Experts of a small language model: 288 squared ReGLU neurons an expert, a softmax router.
Below are experts of layer 4 (counted from 0) of a mixture-of-experts language model. Rows are named router (the router's row for the expert), gate (a neuron's input weights, with its number), up (a neuron's input weights, with its number) and show model dimensions 0-127. Each number is 500 + 25 x the weight over its row's rms, rounded and kept within 0 to 999. Numbers have three digits each.
After each expert's rows: a language model's description of what the expert responds to. This comes from a sample of Wikipedia text that the model never trained on.

# expert 12
router:476498510504489503496569537523528525478526513490455517508494505494480485449501479514523497494477508484513506470492471520537461475547471485522526470501469493490520482523529508478488501497519529544493472551515545529485525534458531508458499493500562487512458511495507536502524499487514469485453497509474476530463496525491497528445480493528501492489531516514494492471524475547475541477525
gate0:490454474532527535503512492504481548479490446528468507522526513491474493538494492460477491528523486520526499471485522532490502473509497535468527510540487524521472534497468507526544517475490510528482503518522528525520516474478479510522496503474501488490492494500528516520519459478497540560485497549495506502476542530514437492488500432525490542504497502498488519557529510518472490519467
up0:506439448519546487501520473479493501469489484517494500493516508512503486520544515493479516499496531514493491446486532535502524479501492473470517532500487542497510490495487428513540558492509565540474481516519545515519511511480480537512475544480490488515499550517475486512503477521530503540540466522557508481500507518484490487515491458526486520495495504531514520504474480541504489474490
Description: The articles and possessives the, a, his, their, its before nouns, plus word-middle pieces after sw, as in swallow, sworn.

# expert 8
router:525550488524480519538512526501486482475479553493523497490479475486511458544556544498510487512481524484477495504491476516491547507526462536489514494494486461498470529486494497476520466467477497509452517528475530527493471486498491496458446498511478467512520501520527489496469543497506454480524505530489548498516528564467474504513485486526513503532505487508481498503519516439470483488469
gate4:465459492498495521486488497519474527475516492505482472512515521505496512457493460530516444528521488536457554527523522525519488487527539460541441506554483522522483483493513520522466484503517497542476519511534508495476470484533514517478526486526494473489443503504509505534526524507537507476463549513475480543478526490513514534493502508523501532526486509482555506476468478488504508509521
up4:477473487489475516497472518525471517474510502506483463525510517497480499479507460516514443537525499544460537532525511490532501483520520461540443493555491516512472503495490506520466496503510515518466499507531500500476462492533525525482509484531500478479439500517512503522521514519541507467460552529469485537487502492519525534500499516528516536536489509478570499484453483488486523511504
Description: Prepositions and linking words after a verb or comma, such as in, by, with, from, during, notably as in coming on as substitute.

# expert 14
router:507525541461493526520481464461526506506515499483527507499514475529498509516503483473486551505500489536500456525481571519481513486464497520517514489462500466446483502514485491508490482498461524481501487493486493480498528511512494577510470488494467537494494471509512509482499511479502529524453454489553500486494515503500441465539504503504519491470546487509477482488481492494523445497565
gate0:487488511504466485495487482474456521449499495449572480479490528503487502521479485478536519518514443518495511521465530506457515556495507505491512487503455459486490496480497520522484469503463466454452494481450469509493458503504529493502465483476512487504504509481507461462494472471501481500515480483450508502491504517508534502459510504539497502530506527526500478467531528511484473466547
up0:466504482538487448484473562496482548460489484484536475441529517500458454509471505489520481498489483477498491487481520520475495503487473498483529497546428475498519500480505493548502460478476491471483488488465502489485482488511532489510441475483532464540495505446484489502505461485497485497523489507484495478517532502485517488510495467479473517470519544485534517489523477513475468512526
Description: Capitalized word starts in names, places and infobox lines (British, National, Royal, In, On), plus Leon pieces and line breaks in infoboxes.

# expert 5
router:517511505492499498474436519493513526524504461549505498511497510481463538456489532509494468437437501481487483493502487492497485487481511457509463499509537529515545497478489457495474481510538489460514526457517481496502486506461465457538490531488514484517510496493511504489524467519455530483495518496528501493488490477500499493539485517443494502487464516463476512525486544513526532546462
gate0:502509510480490487476474498546509487543543491511499493533474512509479465516484514507482499526537513530523523536487498522506518488487489510502476532475532513499514545471497507489492484515503503530496462556496475518512520494518460540490518487495581531501457458525504505527551482516521475524503516516494537498499478525503509523515501500471476479478553471485469467445516442474512480441524
up0:508519461512479467490492468522518482500512488486514462558502472472507484547497506525493497472556504488514517533478512534469538486509497539471453535455498536505505540473481474479496510467472447536505496508470499498535475523502508518465492505509512520513487452489503480530493511473500534505528528510507512507521496508499514465495515465466478542480531443474520446525499456529524463491494
Description: Middle pieces of words after m or p stems, such as metam-or-phose, pip-el-ine, resent, resident, plus |---| table separator rows.

# expert 15
router:479509486499537476528524502485482543525478472516471474479517463500497543530534469463485499526508447498506510514533525490492503500459495546520533512519521503511443512488503514515542511535526476506509482512504490470477505521479470471495497536540510495478475483538447534498511522493500470533496472533500533499499458531470524475498504521466465552538465519530477468524509494468463462512505
gate4:485515492534505505500483425487535510530509518505516517490505513494497493517495534494494505503481448539513518535520503513505512469548501498490487503509535507505530475491540461504536510516544507552540493488467506457543501500480498490532484505508554515498474512470493520515530536493532483459508507514543520497512462461485507511504474529477490520482494475502494511456437454476484479562460
up4:496529504550496482525501471522500483523511515512495493513532502485514510503474531520478521503502457534493511510503475497549517510536504494450525488479550534506526483489549472499512542538543505530548481492481507437496531521475463484532483507483513516505477548482508518497516531487510481448520519496556515467482471462490529512505484507484500501485483467514467478487456469505451493538461
Description: Standalone space tokens after pipes, commas or semicolons in tables and coordinates, before numbers, such as | 5:45, 43°25′, plus ) and –.

# expert 11
router:523495467493498505483505452534555475507510506510496501515519470483496520502462506493468517519536516529539513521480492462470499511489513507452449518468514532478506513500497501507497465509464474483534511488500451472488541514504494531513550480488493518533485529529468542527456499498469496537521465478545510524487522514509528521452507564479498480456501477493477509479489526548523505460479
gate0:465554512507531512506524447498503509505464501494484495504505489474543505514519504518509511481527498459522488520515543555464528534503494522480474521499480485505471445527510514524507470485511451530452484470507555464474521486521497485471515536530477509460496495530507474520510500515535453473447502475466493469477517500506441465525506508490490519495505460487522479506483489491529491512549
up0:473556505511514515494513439498521511501460513492479506504507478468542502502517500512499504484527510464530490540510538525455524536501487522472460515488488484518479442524518523533505467479502449524455473471513539473474521488533492492461533539523474518465487500516516467518520502514536457475446502477481499482475520510518447471525494504497495517495500463483525473508488484495542488505535
Description: Final pieces of names and words before commas or colons, such as Syn-ony-ms, Lyn-ne, Gen-re, alliance, plus sentence-final periods.

# expert 2
router:474519494450547483555464499506475503509485533509485508505497491484486493490503491474516486504504509471467527535526534494530513517496503532514501515485481519495471488521536533508546503456491507535508498481474498492451495490492491493488518519556466459490520506480421535503478478510473479524473445529458495522492489471486516510542557452484480463486507530530507500511464492476523461496500
gate0:504523509455488510499478512475505529524493463526495543493467507501490509450487486463548513497532530480455540515511509531481478474489476518547465528500495480474495482497489521504555474477508479529518520458491452494493500505528499483471525509527488488499516477518439519541500530493466509550497468557492473508515505469492498540524508461510479463508497510517483483525431476519518482504508
up0:467503489495514481465459476448506519502511465548564565514478510514497496470509498471537513516502520460514527529485535490468455501474512499541461534458496479490545472475484507507513467486519468518530522473515496513463493473507484508500522477512466498462502471514466481512485491509482529555513482527487481449485465472500482542521509463490475489491485483483496494500469475516497501529532
Description: Word pieces in Latin species names and taxonomy lists (leptopus, thalloidea), plus commas, line breaks and hyphens in lists and tables.

# expert 1
router:516481500520486482530464480502451454510478496499510477484481515487522534499534503492495485504507490489522495531566526445484476539528529470507489524498518475522482495487468519507453524491492467464506490482507458494488462496531527477514504497470477509551560467481524456511514522501501475503493491497487504492508490507520531510502531485470474515481462500466496541434512546516507549444483
gate0:509493451497494491495454521528509493499511476541487492550524519473560444500515489530510473497478533541495546485519533500495517457515482494532497524530504489508531464495522531462508502525516519460488492455468496487498507453559527560493490485510500503501505480522486514524504461512479467510496531510466529520490490515517475515464490469473516493442516476488524515471479503467534498485531
up0:504485459500494495485470529519508493490508488530480471544515524476551429496520497530513467519460530557490546489522536515487514472491480499510503524524513494491534460496510531471487508531512513457478507473457487492481514462549528579496486478498496491489506487530473513514511472517488479501519527522474533525508492503523472517453507466494503509454517464492513526482490500478530494474544
Description: Inner or final word pieces of longer words and year digits, such as extrac-ur-ricular, Cauc-as-us, sarc-as-m, Adv-is-er, 995.

# expert 13
router:504500542498504486513521513537473506519546530417492520520555505489543486506505477488482512530509501469480530501436451481493517510483483502471474516489516488551476483513515520480471495495483517516460505507520546484503501524552508464498523479541508519485503505455483489534463496481493496482505532488448503502501480503503489510439498517504482484530516486508504461498511454456476492548493
gate4:496469537489506502466520457517531496518530486523511504511542533509499502460510533488500527477464514475470553501480511520524513520545515439450487494497497474502505525480544503513502499484505486575498477552487516557516512466513514467511471516435498530496475514528508539501529474493498506484478480504509517485533501460507507533505508482498484482436516469497481533491484500491514459484500
up4:503565470506493470552496514510499504470452487488486511482476448511503494522504483512468477543544478519506463498517525489471507487493492525528495513474527503537475511555498496488461523513522500469505501477489467462495467541467476546457516488514495492512534481455464481503457505466537493513486512500486504503435515558488497479519527525487501471522479509494523458527500488537502483505473
Description: Pipe separators closing table cells in track and results lists, and pieces following Ch or ch, such as ch-ak-a, ch-ok-e.

# expert 9
router:507444535488477475492483477533470519493469487461481498494497503528503475485486534529514514504483497524547450524562475510502467520514524487534484451522497488476526501533473522504470507513479491463520551496475462539540527488478509473517479464473500524443486503508539478476529502479507543468489522475491497548510531445515525471511521471496515502497508497498508493519500493503485500521554
gate0:492463530468558487465509525481530491539499474504477513459524507492504463531528548486522489512503473509507512509507527512487535437528481528528499468531490500552480526487480549515501502495494502488488497501476479514493515517460508498560453506516553498444503483521510508485563516459484529498492503487535528489522517540498485464476518502486494510507479503499489481475500556519497529537514
up0:502528475514434516525487502528487546485525523503518483548465499510486560443460486526507505503470521526496480495531470487504477537463512474489494521490507482458518479489514480479505499501510489530504504479514514481506478476537502504435541488454447500519469536465511496524485499557516473494497521506481463522513485466492510525516481497515516484489526523515508502536519428478514489476486
Description: Short consonant-heavy pieces inside words, such as boy-c-ott, Vir-gin-ia, pist-ol, mead-ow, plus lish, develop, ball.

# expert 4
router:476485525494519514495501493479482562514515494530480540465495502537476499466515527503520476495465443520458487537473479505477536492464492481541537539512505453516474498509531524514505485497513489537499504478493488497495458535490491472477492535492445513445476530501511522463524467530542475504486518506543471492502525506498482502540521522512509512505516491509479502529531484515510478566549
gate0:503529482530492495556518493460462538485500520485470452492519507522461512533474530532476488486485494483545469502540516457514531505483481487499501499508514520516478498506545458513479529486473500560452532495497492506500517505540493506525506476492502450516496535489494551491515512482484531481454489485524526432471538459477522515505512509502482508518448510528458473478490505496508512513526
up0:475545454527470491549516516451472518510494534456472424491509523522477514527478534506497487497485509461526495517510498493514512508485506522495511477540494512525475512484532466525499530475481458554465535460473490497494520511532487512509501477474495466505476533507503547494522496488485504509486511480515524453475519462479538513524519477486453499510477514534465494476501511539492549515523
Description: Digits in figures, years and table cells (33,363, 2008, °), and the second syllable after p or W, as in pro, premiered, Wrocław.

# expert 6
router:477478484556496497483536520515505478495520481484519518510470525491496479493505483501481504543556499493527483496530503547517469512526504546532497463525506536502525505493495462492544513534523492540536499497529492499557516485457520482497505502481480479563474456507481461523520494508545471537557481502513515506548485490500519478491484464498493496502483533505554517536506497523532527475466
gate0:506465540503474528510539501521518459486502472507509483499523449569476512485474493492516502508458559527489488476459453524513499475525481546499491520478480489463528504475477518509530533509551534537523516479501460478495505479495495525549463499537525475495503513525498459550491485529471549493494472525523532484486519510479537525501482487499487495492497482498519464470481496485486523506529
up0:512479511494489530514549506498518518465543503558509508515516463558484506487469504479537501476492528487470501506512444473522481490493484521491502497476462490478509509490522491506504524524514507501521556536529497493505539468518459495508488473465535486516482574487533473494494530528502539478514468539530518517512497509483548533438455501554475492501518485522501498481481498475488512479513
Description: Middle pieces in compound place names and words (Jacksboro, Martinsburg, Jagersfontein), plus number pieces like 97 and political words like Democrat.

# expert 0
router:474507464478481503510535489440512479512488504488554472521498507504525512487503483487487513548478538485508535469507492499494515492461515483466475507438472561525454459499497535502501501499539488531485491542517514486456500489561506558498494492491492501497482522486505493533482509508542499529526469514503506442511466538506483516529457504538481499535519509535517510500525513499478519489459
gate0:511446536459499528485485478543508508512451519499506524485548510473491537511521491529492482516501518434501512499518525551488475502489510496488455522510501548490530481456514529518461477462499522508510490479509537495497464480507524523513482489511486522465490470484560521499537511550506499524446470496489486500530498505470458483508532492489450533477508480528477531473489508493487508460494
up0:495556485538480481514529529498504486492540480488495501531449484522509469489483502484510520486502469548487500507480445459516515499496487510503550486502502444522469512527490487485550517527513470496492490523494479503482536519491497465481532524482536475540486539521462486508455481460494481489550527515487527499474495501519544522481461514507552462542485533474514471535505498513514485534511
Description: Capital initials and short word-start pieces in personal names and titles, such as J in Jr., Mrs, Mc, Br, gr.

# expert 10
router:521503486446486477474515476473529472512531468541504532492473503527544507524479513532520531441480489514507507466435531491501535502461457470486493490505507463479500518488488496490521520521496513488475486444486536511499490485490549530510506514507530513462543518490502501485477456493452525472460515487474450492522541501505481509494480496546498495525494493525488471504486472493539544476472
gate0:525549510520534511485503513512493531483498482500496469474521473514482550508493531516457518521492473460471488438540470479441495470464496514490525520503487504490480494523468453504479523518492450469526483488482499445493495481470482504456516482517470527486492521475448511531511528482501519489514460466488480481468505454479501501465476503439497470494495518498478463476469526518495498520511
up0:510520496501509493478488522480492516483510480515488480494508462526506533554494529530455525526480517466462511440539487496458500467438499509504535501494497491492484476526461455509474537512497454479509478484483516451483472478481484543459520471517460506486496502471478515520518529517494522468517456469494480487478529467485513492481469473448509483499492540500482470482487540547500500524522
Description: Word-start prefix pieces of Latinate words, such as ent, ext, rem, ret, dist, cont, app, plus é in Québec.

# expert 3
router:501515481539534521557506534507464510490511518460520441473501496515479499564475469509489493479520460477465538504490515536533535498495531534473539534555488479507462508518542469491543501504504457513481478510495497467474492477479470465481522491537465491485491515504509526487488514486516492527520509479502506497501447527509511496493506492506505472486503519521529490517467498482456428525490
gate0:474522511519499522505543481524466515515490493476482508488517480520518467530492487483541479550501503478503483528515528521491536523533534498462494539517515506530461488470488510494471513482477493524466435479472491504485539489461449480494521507508497526513525462474478554506483472523509484502492472484490542506513479516506547542526486462495465491479449514495434514509541516501504454486484
up0:524487508472485464497470517496544500503499495546512485499474504470476553470510496513492525461507522530497508459490484499508464485478466489528493470496478478489549510500471517512510482528510495501502563517528498490513437498524545531501488484501492456495473519537524430488528509476488495498498509507494457519462518461475455464500505510483520514547523490489555513483437469506493531506510
Description: First token of a new line, heading, list item or sentence: paragraph breaks, table pipes, ==, The, He, capital first pieces.